Weights of a small mixture-of-experts language model, trained from scratch on English Wikipedia: vocabulary 2084, 128 experts in each of 6 layers.
Below are experts of layer 8 (counted from 0) of a mixture-of-experts language model. Rows are named router (the router's row for the expert), gate (a neuron's input weights, with its number), up (a neuron's input weights, with its number) and show model dimensions 0-223. Each number is 500 + 40 x the weight over its row's rms, rounded and kept within 0 to 999. Numbers have three digits each.
Before each expert's rows: "gets" lists some tokens that make up at least twice as much of what it gets as of all text. This comes from a sample of Wikipedia text that the model never trained on. Tokens count by the router's weight.

# expert 17
gets: "id", " fl", " man", "ri", "ad", "ill"
router:494493523486518507568528437584458508462470476504527538543498495422598518463443504498524535518435511498538533440565512545497548463514478570495504550422573570443454548424513518462515454497457551528527428548459468516476605556501485447477480529466461461496485522489494505493519485551526542531470515497502514505525496528434516481476521520506431447439536490509567493561537486468507532513507482504483454484569494507505502586455587463519513468510529459517502546457500488438452501430428409473553493541495466481471461570510575496555445540450560525417526450526476470560508492463411453530457437417510505512493441522569553509490489514466500519486535479525466509515475497427471461445474
gate2:494475436521529500503456483544381509503493476487519482520496496556501431479429473566436548488454535532561468470502585517539586451475475442479478553456551477520476520520508454491472522536450532512465512525539415451497496469610464519463498496464472478466513499536465463462495426429448430492498538498481491488538552532471557449486486568434552478477493485467528501510450480552469474480477529485587450472486482543545491522540555491496475429520398510543406514524509501454515495452458499518500497483470490484457502477431479571445551474488505451394547555544456481526466575463498510475423535518513476441527475558465464507459477448547443511524504520546503468542556486414453465509509
up2:462486539520513450550487568520494497438499464517501541491502476409535451539484606570513465537540517482472549499530531500481506502503552514518569500487446517585518526563475535462504516517514538493459534482477450503588591502426524539465428488488438498536511502550484445478499420481450577562450547494550447473496513482446514502499506453469448575517508442478481556475467437513550577517463454482509468541373529489512525424491454472472450464533466500530370527569479520543537491500544452519444521507508487525533484528491501438514522475482525461468472593574545484538444447460467503513540423523509576495525571490489528544447523448509530497500512501542490506526522496506533555488521
gate3:474467512481465552476463496520468503517574548487469507496507532618516508506444528522484577474550549571425531538445533523532440525523510507491521528516424526515495500522546455463536509482494508464456581528516439481444452435483440498500423486556516472516505515482435497520597584387482488447493436490536528526511433409478465513485452503529555480519532536527459438507561487496523445492566456484483501470449507511524519546514412470587570504461557583512521572444525430498443507547420518497512502495518490505487503473546580518399503543486524467583528454402528521512502516524493470481496528490469447502528521437510505446449502467510524484500496510480486529486480532510465528556521
up3:551490435522487474525488464359524444467456441517556492480520476469520448488474460541527472454492469445500467467511542535578559452462539499448524451511542495492542488476438409500483492489488528527535464558517552480492535534501520403413479603502496528534454514464532469541468488542445525499447484489489497485521501509553509483521471504406464525520547557604512525450450516475498526530441555570450478464522472478484442546523479536561497457482533433489490462486519480370524521501493482565420505546439444484504496491488483433552466459490512561435481531521451528480524487565479516537454468457554467501526494509537493479544576464452491482458529496503552554515486505488530551495410
gate4:535570443492523450550482511458483534460483491503489501413445471553525543480571550516454480546532501513435417478527478506429415511462445530491490542567518469555498481502477567585386502517534541422582499444532466434519510539431466507538508548513480552577456468505507476518432477504463434487583488486496442467544482478606524463481448512513461511506502493525518473476492527506539522518589469445492532598509538481540473517536457548447479468501469539476541484487445536469475532593501524484492519505498444457509552525485521485488496539469513516460568509558488527590530577487541522464472500478493497496448442544536459521501524495498510555513546503481567511565499503570477532436539
up4:492514496498465491557480499514538479535465495482428505492519457546600461518448474510535473563483501504462483474576545550480508526479462529496403506480452501453437492524424548529430502450419453487467543493477498557536514475492475505412502522445492471499484540409541535502528516423520508500510537450533549542507523569593487495461391488500522500443554469598505524453508484531474472518550439461509534476519499472513511515505520497519518481525522520493536521402602490474449549533494464517466518524468495472495576486426501496515522533477517516433518548497427496490445533469544504426449521520489500583507462450488556499566512412502530504608514504434489549505508442570510580542516
gate5:513494563563515582500462506524486554493503493499484486473502487435529442562536456450511539527542471441487535422441496475469500492492482531508504482530471437488512511419451418533532485556484494487444474495498507537482500523528519432443574560490584592526456491496477592575499519489444468534544465496438498529487512543537479536474511449522475469456556496449501475464495489487550494503468484435552507471559472411558509510519494508503536499465521538464478578412509558380472554531535506504487578511552559488503500558491532496547555521506481504498515489480449475489399530475527501476427461518550434466474451498500494434545562541449502491486481487470527506484435484528365516574509
up5:502480513490504505595456507522479464461486416483482481446437515450535479506338496558493465549528432484468482454521463458498529494528541539524559478497554503518564513466523488558500444469474467502522450553525524486467500545486510519502475560518521466503544458478514582625567544511584498458455444519478504451522481465550536457460463405570520514508474490515514402509433497498513436514501527533566562520530524474525481537485423524496491507448528501546543477508486476453503455471546467469479481497500501494514475552497475585562520587484545488486489590464559513464477486466527480555473475477476506420505521502544479534416543496450537448478458528492542502423467439548488513542468
gate6:523469474481570539502522504426459518478566486511554481526481518546429479464480521486487495473503478413465463581494525515499489448491541420501510396471446468544510502523470536510476526469543488409483479492556469515458443550447522443527457523439528515522528473511397465473566460517490499494445541510519440460504515467587561485541481515502549501504533570567507495512536493519515476523526507564434482481515452530523535548493486530581491513452560461442481500558514497520501509425526543489508556464452605482492501531455470508536485503418557473444501391506522509460455485446523519514477502548452496517568537417467546532492490526438545555518564590456553445520446539499494488548555
up6:529534450472509530526468560436508455472480516471503491509575489575442458572515450502427493472515445402510496521541453520487514467487503487479472463513531396519454529493530547457558537469558493456445532532547402438520505526508512464610506447457496478547552492487485490559468434495479509503546491443488528508501559481577521495484473505496515501578527480517512480523506453561513459479528452555503489515584437486507504564495522540577462538499499479483536534535499526437460464430527513588518532487475478494574412478475446483495556521545535508527566499509488475430439535452468519559558552505486514538565549462454531542503496493495503545562567569426567496464494538486513480562543
gate7:550522542519464497477508426586536484511529473525455537476497503488577548531603496476465523531507468608553531533492468461533533499470543537501492485486456490525544518484483554539475526525506549583516469530463469446529488548455475534528390442485488488410474585452539520514539503434595511435449495451499416461538512517465521478499549431543526556560442439459496507577507473491530495507449467470464454474567495485465474501556543493498425528470422476528544498536490463501507463511454547466540430487477456529498477551493477515487478517511418494479514520518525480510460478441467537469524469430520531540512480521532464474509560439548399486492545568589481517521522436542536499476475
up7:460566504522509419514416481526511493551508517539441416496519486551485466437465472397511537482493569476489533534458452495534484521523475503463417510521523473506532418470490460522524522461521504552473521563480548503427570467463516449489489494482551465465476528470514480540516550544509469486513565516425523521489518503517483512535487450505480507529481512527489557470488544517532473472514479449541453510568528511542433473482553504488534470460379508457553491506573472513508564476419521487418544509535546564542564508437559410473613535478506603555495480415454491518518502510486478571475504528488449529579531491487477494557467500491547489494511548449518461477583518465492485422467
gate8:536517472468548458518538428507495510429471513455443457459505490510516433422425522435486491511432507483545499395513461502503492487444456544497470492550515472498448478563501463503415515612470528495394516487443472472513505500498489539472524506539524524507527456508474534440471506485474476510493510474477492468531532577466439467492489467525520517538513473518448474518485494525441552526574487532563527468599492462523499441524532426479436490506542451463488454489584481480485563473488508493496548501519497519557513558449526476531491544500451542449476507586446475576519540484479508428475551482425428517511618508469531558499496589547522515489463504533537464571440476423514435517484
up8:497522482467429537519492472511539487466436517575475491498486479475415479479483474540502590489484505457456479493480449370499492458510470536481510468625557513468479484463491494497531531525506564512514434542424448514515520556504517513470461519427544492479486529447467467571570498514429572445490475516457519509500563503496498555497522467504525469561461486442484517537505578575491475537542494513550479470518528499569575489439435494509455493505485446481422533396440499577527534446464536503450517495435492519482485504483508520536573610478471510589464546440518498483448509542525483529497456536464440519556482521522469505470455550447468473458528508542493570514486443529528516447477
gate9:571486569480520461477513478505489591515476524523481509485471556473518452469490475480425552519470514474545517443568489501466549418472528405525573545514414455468539519539490461535589499546428513508473558493537557475514510417441504479429494556501489565449542432514465538502527466469495529451510482473472363513519542444496456513470487491560599546498442413496546542467442537519409549505440506584521557448515450478451517528496515495437551481573500483450448466483527475535507533488476503540479452501472537466498524534491504512532532486500496453488523448536477507494518470518508567465476486504535465540475581489569522479537467522554492469480482526561442425511483500496496530509525
up9:424546462487564515500497446486447506487510479447516495551495467507486463496466427481514526465477455461469510479484512431466545500469486537488440465496503463499540563471486452558508494460551554507506499554489510535495589527559475540428520530543432511507485556534505539509538392499506504492473587488513402498420540523506466441550442517572509477477505479549490453555531477484539585471464495482483508442472544475585511492411502547468469493481515443417560541541505492533524489499496514513504613515520515464500492510448494543513519452489542447528483439452501449510608521508459490443465493529457483514557522552449476522565502522486533543517495554486462443567412539513544384529478
gate10:535505545554489495539522383479533503538447515553495494489545522437508465465575515530555512575557505485471547515488521473527454432485476454532561514449522496518476549499477541484539442481549448431503567566457491443451520514553507474538456476505537512548547560581501531443533581517504492500453521496493468518539488478496429516486427496549498483539527434475521516527515490567575450562469455467528511543510490454551456474533524501525541481475407496490571516468439513481497485504551557471481517562553488521489521523498527558504511585577526532504578520467433555538498512471594383555521466521516497456477474436510515526454527476469493509463512496457513467484599464507429443475490
up10:474464449513507477489465494511530479460572513509507478451533485557547461515507546464488595482505511550519493492569522509458516533524471480523530524487473478484563493465532509542480442512445534517464534417523564438527486484450481409530516401478499525509494406429478467458488479505452481486507593489501545512496471485526496545518539497521407539437519462521457496525552474583491559474469516472482502521470464456500447544495457526461512407516522450471419527503548572475566477506424544428470477527412531463529520546545515473492554463492471519483543586522544547416549483507425547534484507393498557509490507577504540540540496569509474540488557476504529457467479541494594475482494
gate11:520520511513563482571529512471452489514531505483473496469445414534521487445458439494615486497486456486531522474533413499504496450508579568503520439507524497497499532475542459481542517446530442511412511483482553561505426490519490480471473548496499519496527504471544512495451495529501536493493438497479471467510481513529358576531513487470492557502453510452526523435438561536577490467551532564451503540527509483445534485516524472419508471503507425509568402540508441542492487520463455562489541482512464543515427502457556498515523506531448495469463427510502512466508480488538466490552504519545521462579489463523448513505462495523504634532506514471467507523585489423520528529400
up11:530472512533506516451484495543520453549558519549566555484562486584556478540525450516493547527525522472478462455484511448541532546507552490457529462432452530556519484496480493438520542468506476436505476611538525495472499533517491509520517494529507551482515470421492562517449482497449555556471503510462603535450452535454507548561488539458547531574433478500481509426520520504492397518511563508492578509501520540521461563499455585429545383491445450498515518535562515485522486507556534492481523446508495439532494487482441451521536509457517489492488462482508509471506491407550455497529490459480531534514446519516561436554515453562517402508522540513518530428533469488520536583521

# expert 111
gets: " ", "\n ", "--", " 1", " occ", "ve"
router:555476508471534459558549465561448506468529470504487500576479479451549501493491430526510524443454455447541462517533544511568518475528495561547528471481481499454486549468471507533577414484476524528524472544478462520532579511512417464469468552431480518455431573503507470566517492561498573575540526543540535496568493524462539498547539531557485465529561496480514483548550440460497539549563480513507480498567428452508500508521530430497523539521535457556513492478460478452554439449449435508488495553480488474420498530490545494567422524442484537432554463511491515592532467426422505480460451426543518526505481508566502543464510489543480519457562509529506469437500512453473493479471
gate0:509487499498577540518565498508502439566474500456546476457476477482478485363522572507515515517468496456547525457507484578530493542486543594517491559459504542493483517488513500473486462482553485493395502494454452475520473511535484463468499529519448499504455477572473555539427513536503528530502539453489433529450472472468468399495532507430531409413524528487514469500522491482557469472459470454525502449526408524527542540535528487429571497537555515484425587441551513501580533517444493486440511524483526534469500453552443571478462562453529497429509544576532496504459494511509423538488525466486529539482533461469475512464471475569447521477513552524465494550522496474425499526471
up0:533449512546579558561440542506521471486490537478525485502445475498418499461532475523524448529472505487520473456462452559490446532501504524518543528508518532412487485509452507504489552515565498397410526488534471497537500525506472447491476559517390511541487432574501581514411516542513483542531499458534438539495512467497520436461439462424577527402516509506511512515511478443518458448547411497520451519500385465591505468537496542472462486546544519481464565494466472489492531478480465511471479503454568529482502468532457553485433524482478448481477593454510544466474456469520468471507500472505531548478519486519518499492511458545567553434574575538494469506507475500467498568483
gate1:561484494504485448488475504563427473461515546565551502491521507492529437520508522590570409447494518415481430453413493476522514502505504489505512467449536474486432491456505480527490547482506551476486530585460541479475517456538465526490513472487491518477486494490500524503524510544514532516499468426480492558504544513405507402466462621457525537502529490514577485479540492512516499540472528495502591488493481471509515500459538472523483449498476477547455525534460494487563521419401475480428516539504487516483429485535496602498456533532451528399503511534519475470476497474494535541431433461556460567527467501460517408530476527417494491463506470540504581545502565485443522437458
up1:521490580492483468494482483507454512502476482596444476512542542513495443523494502503560438419479487437491485477399485463564479531518493476478486462438521421505461533486487481543503542489542506489460540590482526466479532475549494584501573509490457603478535527511519546477529501490509508523559505425447477607539552481494503409486491532539474508452502448504589447478551488487490434482455503522519486447506498485508485501546481516537460449470470442576493471557511526479542521402429474521454552497433473565518503465529579490508491500569448483416538481472534534481499556459469529570456475496490492512538490540427523434563535483460534453452497477542482602516567498496510497456513
gate2:493542508484570491506503433505537496566503513475482482519463540469533478456480537475494503497496516491497531464520495537498569514509449527556515454460482517412497569430513497503476494548570477501533494503483502525518588419519457520444561519446506499498505417518522547494451423483433518503456455491502564548535513482504493548518504537465503467547546495455533453521530571473585532485469489493461501435550404491501464528531510511449492525518477521551376554488448581494491471496456460397481491587469493486402477525554453518544479531480461509429591478551455531564552427479497517495500502487509498565440504526445584569510511486416465492454515512480531487510542491403487459474527
up2:468568542530470445519462536444520487572528477425505433525486514478506552523424504499480542507542515535477515520455517485508506512484484491500454462479445522545443533476465451530517506465588461471568556448536565534481510449531516461505546499491532498543502517529536524506475508454450486482415450528498532547492581400553468520497456502514563419510536475507472422474437569527497476445453554550553451454467495450501451439515493534480451475445517548483468499506580571543526495564522542422519476440464475535442461564448516498472493522526464537489439524421524500472517503519567519546511533561520547512490436528480571515572498468445542470527452431427529504463458439443529496508550
gate3:485490506469456470366556492496527454579574469536583511559554500504479568507476520510503483435451413463514489535469518450491530440542466505504480509407541509500424521522512510561542505453539481520494483556523498547481478525551484556581492522456481429438451484442517519515464550538532463452487540542493585467506508539450524490629402498497425411463465491567443477532482507506477519536573525522485495515543507528470552507491457453497485500542474505481483478531462524530558435537500531520449471507461483431484487483485434578557509522590553487448489443499509437561544474509538520516508565508480513480533477475509528527477455475500529549473495512528456497509471467486518422513459
up3:485530522448535446454514509530555557473495455515505515514507536507472486544558450497476479542544445479485456509521473508506523520471422485497523501491489514414537515437591455604532446520414508505521483533531569529460461494458535478438479508427497472438495525458467479539516520441456490468524538484537500461460395461500497469607422481539509462478485450504449455482552499538458595507610480513502531519474477529510553560494487508447459570467478499505534497390463527535494443545512497526450582510466499516479474528521517485484511487512514512490532477452440471585606448492534465479466621533515441465526551521529517501491462481491465562458499499456497529437512512505572481536477
gate4:510526460484439441384511511463543541380466491567506551561542509420534452455479476478594473421470387518478438469489513463515523500522508494487500520431500521506534510472486539529493475446439511542491463503498525610471475525503544418539490510450526467507457487489476519522513515503418551523484507510512502531495536487504482463583443477490431436579493485533474474550503442565481528524478445459576540477490507506515539473440467443546527513481466500521431540436501456480504521467503534484448503508512479534515518501564538457486488431438500543430490478449492458418516501524526383495469479589501529473465442477505498471524490557517580531517510484528556557539525537502501490489536
up4:534549463478444515465539523558499402479541475465479422463471449549572465494522557429460453567512558513534579480422510458469535526477603480523430452496474457441487481438546579482468488542487431489568566459443514499522493461488465541487470441469532533478465486375504472469463514506591426485448500418450446507474489463526550495527498560492509485429513429473452507436510599453526491485476480495510518470487443456570461500460579476517496549460538456471578503582553487516487509519542500455514498485506456527542500563477522461516510539493469501533529479480500501506459507496489499471533539447499516524454521532511552502442545533519533509532526543541540507492492472435533484460517
gate5:494536495478498525492513520534564482440514506532545548578409489485483460520488502480509536535498514470486588516555452532502526469483510517478482433500492438506578534513423490528515503452478467436553525459400520532528510473479507400509529502477401518508505490547542511482515568529498497477444503496474455445596474530439529516507504521519496471485551500438459587545511466529525482493503472481525399438602462578542489468509564478497531497461560493428530533462522492517568540531523439497514448469493549600524575509454470490591475468476484549528533439537503494555491483420408470459479532523505510477477548433476531448504437472483538492510500486512541476575532480549485457467537
up5:406472486510517537545546564461485467611450463448454480509486526458472495531454518502557489507469566530540484519492489540511503438462495511492455480584509548548440493518477511446506502461501504455522421464528547533496480488471438546481446528519495542521546490462530477412487492516541564521489531569516469501549571541501477539519461483509436469520462457448426546540477469513528510517503399486466462444509464532590535512532505568525503417571491493478518516517573553528550507452527487474473454487438461515522577516552485406512501437509493469565503515450525499507490481541520499529577413453487504532459533479556438555603494452491428516493579515506497511517439525505508478422528
gate6:495494531525521547583559478544534501591514469477509508444546558559509557540543494418528467469524430446517537555519539507502486507517440512477488485539489571521445469511469528437521485458475550477511485462510528524515544503470431564380539480484533490430470522464540505489506503452526540563460531553498530505530493484462497542475524543521473525493472506472500561493493484412519507527485558490447591535455499523504502561503538436470467499522450498478503473482492451531496483508488485494518398449499541429486518560523567540431455590516508457516633486527510444525465544519505384618509488519530544529489454513471573544503516469584550527469552487462493469483546491470512495502474
up6:483496497411505506494573553534523554497568539479549438484578543575490521527491531391480462451412458522548472509485509467549493635547517472511476568501517513473499393529468501505540485495516503462495472501467528505494534528463469535563519524535511517452525514472527562511449484567452502586494532525431451497477597496474552518470503587517537488519494560432624461522505529417500444572446489469503518521472491571522499589491463449479477448490475491436482480583491499491518519480516478505485444477462511445539536526499505501502488474530507543513533505480502500492445557532565504534496477536477488459487492521456558468557429523502478503467383476511450495500552475498522505536505
gate7:508444487425601469509524526561500517393481560527600510559484506516495538544501487494477512457477550518482470458488527496503478531472480507499520549500506522532506524565552495534474452471527501485504505443448449528585552552463460411532513517437508512553476481586509443500468474467464513448475473396559497449470396401520468529435471528475479481480516541452463478479538485640482477487528487556537477422495525434520539461486477580423479520529480458554525506460460492477515479510522493510559515507563526480442453532502509460489539506400522515433448517483467455452506562463539550462524499498553516513472511511439479525492463535467438512477532448486545517458504457472481505502544
up7:496508526550457528444548500505540545506478485518449534465491413447511537438538510524480591504489500496506540540497522527451547451580489483496509394469532517470519475486467517479497584557489483488519525542492601474399425510548495502500407539485433472504536520416418512528587477506558447498535513532454472556525545566513497459550492530495454528513509487591531469494469534515526485475545524494491473493538481572456462613586467483523567447500459507398463485489543509476465512476484561544440458437512534477493529468515479498409472496573525446504494501510558491507507502547433483461470570497531542450509498529499538484534511487478506492521483520516490586524510560521519430538483
gate8:498518495531572507472532510498495476497489531493475500446461539520527407457540491480562495542451499554472488455461463534462480496508470473515495406517521497534551561478493474435489425507511521528530527543477554501576576496461446505480503586516495527609500501482466490459414511503549562447510480479524507487419495448506543500498516479491513544503481562492457527477477490482524558497575429467515568495497479483418511463503506481485475455474515541467481528452408552496468451550509476446475516598503458509527456472537515494480544483490441562521502449412504570514568481419535491495512444428540517587501412555551473576577538466511520488465525503493451448492510574523523515563413
up8:470480454522537511474539550492463452522536540534452501461467534483520469386561536457540499480486500585448480477563488520549481446499453488516513395508492501512534573472493449488491455530490507491582521454447524514469502444466451491463491598442508548545452520422505433478438527499507563435467475528508466468456563471507546520569500534480458595476502538516414543475503493436506552459517491458468520534511495474455431474504507485468492470449518527529479507420478504500463481547510491471509535566518491538528427536411547533426580477482478536518490494405488556463499459454514521553464456515509420516460507601548516506495563496492533538485477547520436468511492540507487525536427
gate9:534500552446549554562525442548536569575506488538456580507542489422571457497516401507536491512525512497471495481494543530470535435480495563533522512461533477419516523462571561435504453552440526504481499552525502496505497534420501479497515529540545504501463472451459473469537533503464507582496471492533482495515490534480467499512521534462463482533475439407507503472507463513501484523493423497465491468533448497472464566547599564492511507532444471505499585503558494453527506522502425561554447625462510475418485495589434475507496466557492515470594434476513504528447445486540509418504479520483533480516499494490511445510513536485500520455528548453449474517515557443425494467494
up9:505523480526503415404475502461452442434534556501548510547414478530457527499510507484521542410440508487553493516525452482553470532499553505447511549508508566554502550516487482570509424409515536554465461490427526537621527482531473543523488518472538485481486538496544529577510525517534485488494501488514524449569472432492545474481516453542573507501504543526493550497527460499458578477511532449566481497531534471543553500466422469490501527521559510527536548475479479556523478451520555477513556454523420553539501505536569517546485475491493514526448479541496533503520481456561494535486436412565538515495487419506528525357501525494438500506524525473576536521438497500495516507527

# expert 91
gets: " m", " v", " not", " ", " M", " j"
router:595448523515526462535549480513432532476499474444455519551530498446550480507525443483494499520427463455536463473519547450570521443528503580539540500474511547458505545482503465534596424488436542484505447531456492534484570515506408482517437509445471541482449557527559497513530481487497571543533480475498524479582498521500514490537510494518461466514532543458467517519529461452542539563515511520549497522568442461412457551520538430507515533534504465544497496499491465413525511511468451445513480546523492511398511528497506464580484519468478548437560495544477488591501484419453526469439462462560503579530489454563512556472540544494469508496534540530511456496520558437478428489468
gate0:465423481551453465516519475509480469496538484479532502466465546458495546410494511469541522515489564498460530533585542483503454435437490514572565534454465554537492496454492561476468423583470566521560515454574480451543512502438508505527499520468501480498471468485507396474610598517461546455516510493494481454486494488492491515538470542520544559529531494510488533543450511620516513527504501524444486544546515504548392551405444531458486478510592473527480520513462551476508513508460481487536496524538540554500501608519554515539523456484469527496479499481471527543477515525527520541470493538487499483579525471518481565423491538501413545523509528519451477466515475492408541523499
up0:514461477515493467545488468547480495500597437462463503483522490448471486455554556516582501521456472524448494470485443473492506430458454463479474511482540476494429499406556503448518433563452503452498542470495545541468472535575559482545510484497566496520468508470537443431565509483513553453542553497549456510493517494545460446556492527452502553448514493482482475522518455553517469512504479459540557512507463555547531552477459460451441484556532474485582521500494502537507518534502510446482516527514499458491532553578471409560470542573476518522421517485505499515520476493565406462504483474493483480477559483511634512507528490436435503502488508595585526418486418525493508555492
gate1:472471461562545453522471501516489496504550497480545472475525534468510488543512576494497489493559523522380468511535483511434448573485520416511477486495563491490572466474502526468494420517573556537537501515532512535471497585420531472512477486435515517512473541514546412509479593514475641508553490468520509560475450455486503562488546539545464548518498529464485482479535461513459512532518524409465505468486497538425492466469547521466473493465485474563488582524517477422501473505539473451545431505554505465493484567491533474546440566532492571504481557519575496529459489492530534517496453539443583420395508452493493481518530484513550510489481436453486491455543492471500534515496
up1:485541447503497523479428493489526450513501521514435521392506513561559422477593526487438472503473512554439481482485422520460465511465470599422486563525492522573510459458508404487491526560503565464461521498431513463506502486503426490472508517558505497559537548501537563519476411535526542496496443507580460486503545500482506486587512472491528561414490477411526498485571503497520526473468519428431495515565588529489480534508460524489470477523509471436471488483499442547480480515417444505501459557483495476527470510507469484478496471542560475530550464508439486491502509517501489497537460494572519520506485509492472539571470390472504513442509542546489502497522424558556462511555
gate2:503569575481533482452520469559560466489572504518538587539494432592498506509521491458500570466505427441497470532463526486515553498507516536464531472549506523485433563497537536482502517435485500480448479545524436483559577504490489506523570591461530466499513505471549525564524540530508523495491479545470566495511536598417506463521496561557510460491498504442552437557444528532520517485490531508482520464515475509542465632440499502509505490503442501475464495483453514513558586426485531478488464494473515524547547419412514421547518507494497537465467485457502538589535488544490419513518547539463484491541470529474460519477465562477535469447530490461498458554551577494503469535516
up2:515507470502507500529468486500465481482423548414523453498506561434482497479529509526513374518478531536460504439510488488475504529472521486556517469458559458524539422496510444457470477570472503509556554468444526502423480495533458449511481420480472548518477454527443462465497470524543496479506482474539466534437466405561471565512507506393460506505490521546479528451531509521522471550502495478481490505473496498515496407537570524490555533552545509511479511465564473540497427532462477435558468477529464517411469530573425550438484487441526400550510529595463475451496479465531599491460421425515507510485509484522538478515529449563503563509494486535509545462490467489497494435474
gate3:490485441507465476469562519523559481456581472589535535586470456516516508498515545579476534463468477555516444504494442486470578551527479468441505532513477508449400477503474515518455536476527472553513443474516501524475472513477564507426480530487452468541486487456465466560543431482524492447430531500493469546499523539498611489516496511460541462542580584498516510525509542490512494546550449480475427545523454505515526485497474410557526531537479523504452502506423517505528465481468516453510572562552496490504450492485491521504446571461464452499490531523469438568539528423447480468489464490487511557487474568486495466531492487517499504563474411591432485428561561503439476466453
up3:575547577457541543490480485519521554505461506450515433456535522478486517499496508400485482524514557457525551513559502514432453453472500518524530455521537455582606489489492487538522517518438572458555536528470491436505539521492462434498529448467574455475501482544461497467463571513476516521533444482514506509492523471510419529446476511472440424500418437454502492486473502525512433512426556574505561472511533535489473570519542568419507502520527506438529507464589458514514571507515485487486405522461558525486495493483469482480492500549553490487548484485574490473522501572542486574482511539522496408469509476516466509460497496505529465441505554524615474531504468416536487498522
gate4:529489472517511529482548525537514563478513561499536467612504569523538503526458472548497556471518524510505445499516496471551455477533467440487492528426445480505464492507551473508486447537468447506455488450463489592523479512440450474539578489408499542523515524490427492566543530493497517469556461498533472578554510491558529451447467488539512472441499557477478486480546530408458495416507510540543501505562471465542535456544502434504487550494455529545571518420503472512490516424432506508517543523555510507490527534525453511465506549434484505490497518526529454391485559502514545578427453608556465437499578501531517459486494508495524509500473469485574516546517478454436476557534
up4:440432471496458509476491503473496494515477436510520539444404429505507535436519520518416449457484549495473519464417459530488503502462503557492495549533438577471519455484460510513479489570516576506495484502539519370561539467526515488450502494572543550555562407487508492502470500538528469547448514487510478416503486494496503434500485509464513438513538452479542481556495477477472510529542473457495477545511497494509517542510449548441442507571548501499464488551502499418457514511480491589477527557439514496600405555544585506574529487505495528524475500549412507558553491460534533456516527466489513513545442523429511518481547531473410435524484546516487497464518447519505527494503
gate5:570530447494468513502490517559484522458494646518522530544503580542494516553537543495501467487509477561511481431489538659464521555515465526455502487494452511511501592535554507417502480543496530502487493513491523510492554546522433415524489583509522506510553466517472525487592440537488505470462553498472501491493435474573483582565489559525467464504516521540484478493471502519505496512549522565527515511504459485515507566493431482451501499506482536468473523440556481413475444488515517442500506560444496518542470517492526432452462477460614519474479528424530484506477514481519509465484472534441532450409538474477569532524455538459531502403536470461514503459514475490504535469483
up5:527523513466465522487497461470512472476454481565515513494535467446524435395461491558582517495498506481464464582537489378510461486451515500566546526519516478542435459439483556573489465463536513548468495496478466594502452453536536560417489512492486506518480545498514470498452557468484457531542445530537518579485525492446485455428474464489492595558532555456572543517514496521465548457445463461440548441502510547547478452471498492542529528530498455534524545503476452582501524469424504503481521504593522460468434493489521496538523502495415488476444442604482461511527476525469516539461507462538465520522453541509428526493518534490493451587473499575487529545489491457496492506473
gate6:453493557450485443463516482448489476537508498530521487520528464546510468366538537532549483518487467454513441553544475461525512461572527510532511497463547528573476514462527495509503466420548542533503501477587454540515469507402567529466429526504521478484456541518471512493606576432481529488525541536497470569496531526460504525393421471548540518536536541555437479565498537518496511516483532497449517507534520512506438445516480462536524537529483501541470457505518485487505545464446526488496468423507446523465483564494499535543457422481401513484462565458500460556458554506445523626506457470565496457497474577467519437458554509488487471481489504520508503527515473503502432509469
up6:455471519458485499501471521482439448502483449479559529534543456528466503443483457534581489552562438379390370527513486500513489543469569507483537482489500506551538482477499546462486501465462483469502474528545541514502500524509568522544455522536468463535449465524498518455502505501488490547551504554499537423514510492527533561450465487520541531506495530539448497526498436592532489518547531483486510493510457571495517440464457513541484530546581474543482516418486470546461470500554486465554465481513471518495544479507546508453419490476443549451422541492498471546466495490399478492551445480550532583505439529519561500408469446536541493568466501522493504461539419421506520513529
gate7:489536534430539599523503475554508493523453487521530493585453550537458537555501496498452444511490545434502523495490501535417470511492465493505466523554526397473553488461509515519482518474388478519569530512542468427524530480430501489512439454469492444539470481580548491460510478469464475499572428502498442468452528386576495504491484505556508423530476518496495461511462510507510497449525467489475441521487496498494500496523517593462528592473466475457585547422503501592461440527485502485496535486504480576492524470521505403547465534476458508550554493541516465545568493475458532494474509579507510491454534473500385538506518513553505518492513548532469480515523480502480482409501
up7:495494545479513566480526443591496564515396512477485452497520549433510490553495452501446484490540507399553611442506501503469520524542512466546561574538530516477532502410476552521504501521484462516493501490505443464540502489438483519490467467525482459527521522550520491581488461484486540513506456481478522522435466478539482433420477469532526489547481554480428477504521567510427509513471518487580511492516529463468518480541475521462594515524466451476505484454476451443472473491400456554549451495506479509490449464494531494447413459471530511501586515517489468488496521470511541461527542512549545408450479492481494481463483522562465496514504476611539573619532496528439512485483
gate8:529451500483508446597428416461456499391543559476458507454500514511554568495560467475553468475509506493520466510426488531466488562427554503546497484583566450538500517462516554460516491541467487496498493459472429508399530568500464551501461572536556511425453498437488566516499523431504492466439483537481511464514487488498505572517429483484469514550481528519541529468498475463572481508514580532401542531508498543475553534494488540537533552575507456518602485484485468457535461444504495484446512443536482469511526477445556480478510470471560501467533434469534544423481473507438480553489506470525488448449499492452472524538505460486505536515503443498503503489465529495475536424444
up8:491495474519480454483510496499464578527524521570517504566421521495469536482510483499553501502455438570497514433471454455474614507498562515422505417481517528535488512573475469540505510456527549429505498458488494437485503525504475548482513540503470600434459475469462481571470458514569512460456511489465442514501469461437576524440513479473487515462464507557479525521500453492529528486491550469457456510493441504521555482536492496591505454571532530550493544494509486511590480505534490531478477532498482525500454479445599513501504495476574418545479460474510499466500578433468551508541424486585507537490441513511388498483520426472517513478513537443518498461506462494420592550508
gate9:572509546480512518538548496579529486500517508452493468501470514575511538545546457489453514520531508534542497521473485515512497499472498551545531538470474423538469512513495592456485502522540532507452517484468495479522528516424484507513504493502566443475545496508512525470551495510510460485524440422489489494551440463557508476502536569482551506398518463459519497512528562544512472493502438471536450514603462520555508509548621460418510557508568566519513517523453486461458509408433474493552517522508579520468611494531478429481476586513491483536562496504483474486515557536503441526461513482486547486502609485419461532493482482501525489514501488489577440475510470362504484491559
up9:504529467512461526531537515500544532497525461444492448525489515409505557505515521507514528488493571521495500525461463506509481473503510541496483528465460489532488476567481533457532481526568501527458484602441436539459546542488438613493509469473513478519495411523501514525511429490484465448502507442491495528480491506563404511476537534474483473418533432431515449525543520505455484519487513579562454455558472476512483493495553425471506414462562509537538555585483495436500511445447500453548516567493481427477509597563469418460503530484460497502460485511435491463499544487508443518515473427530522501460571485451547527498500499503558457520463424485599503521537487429476501550582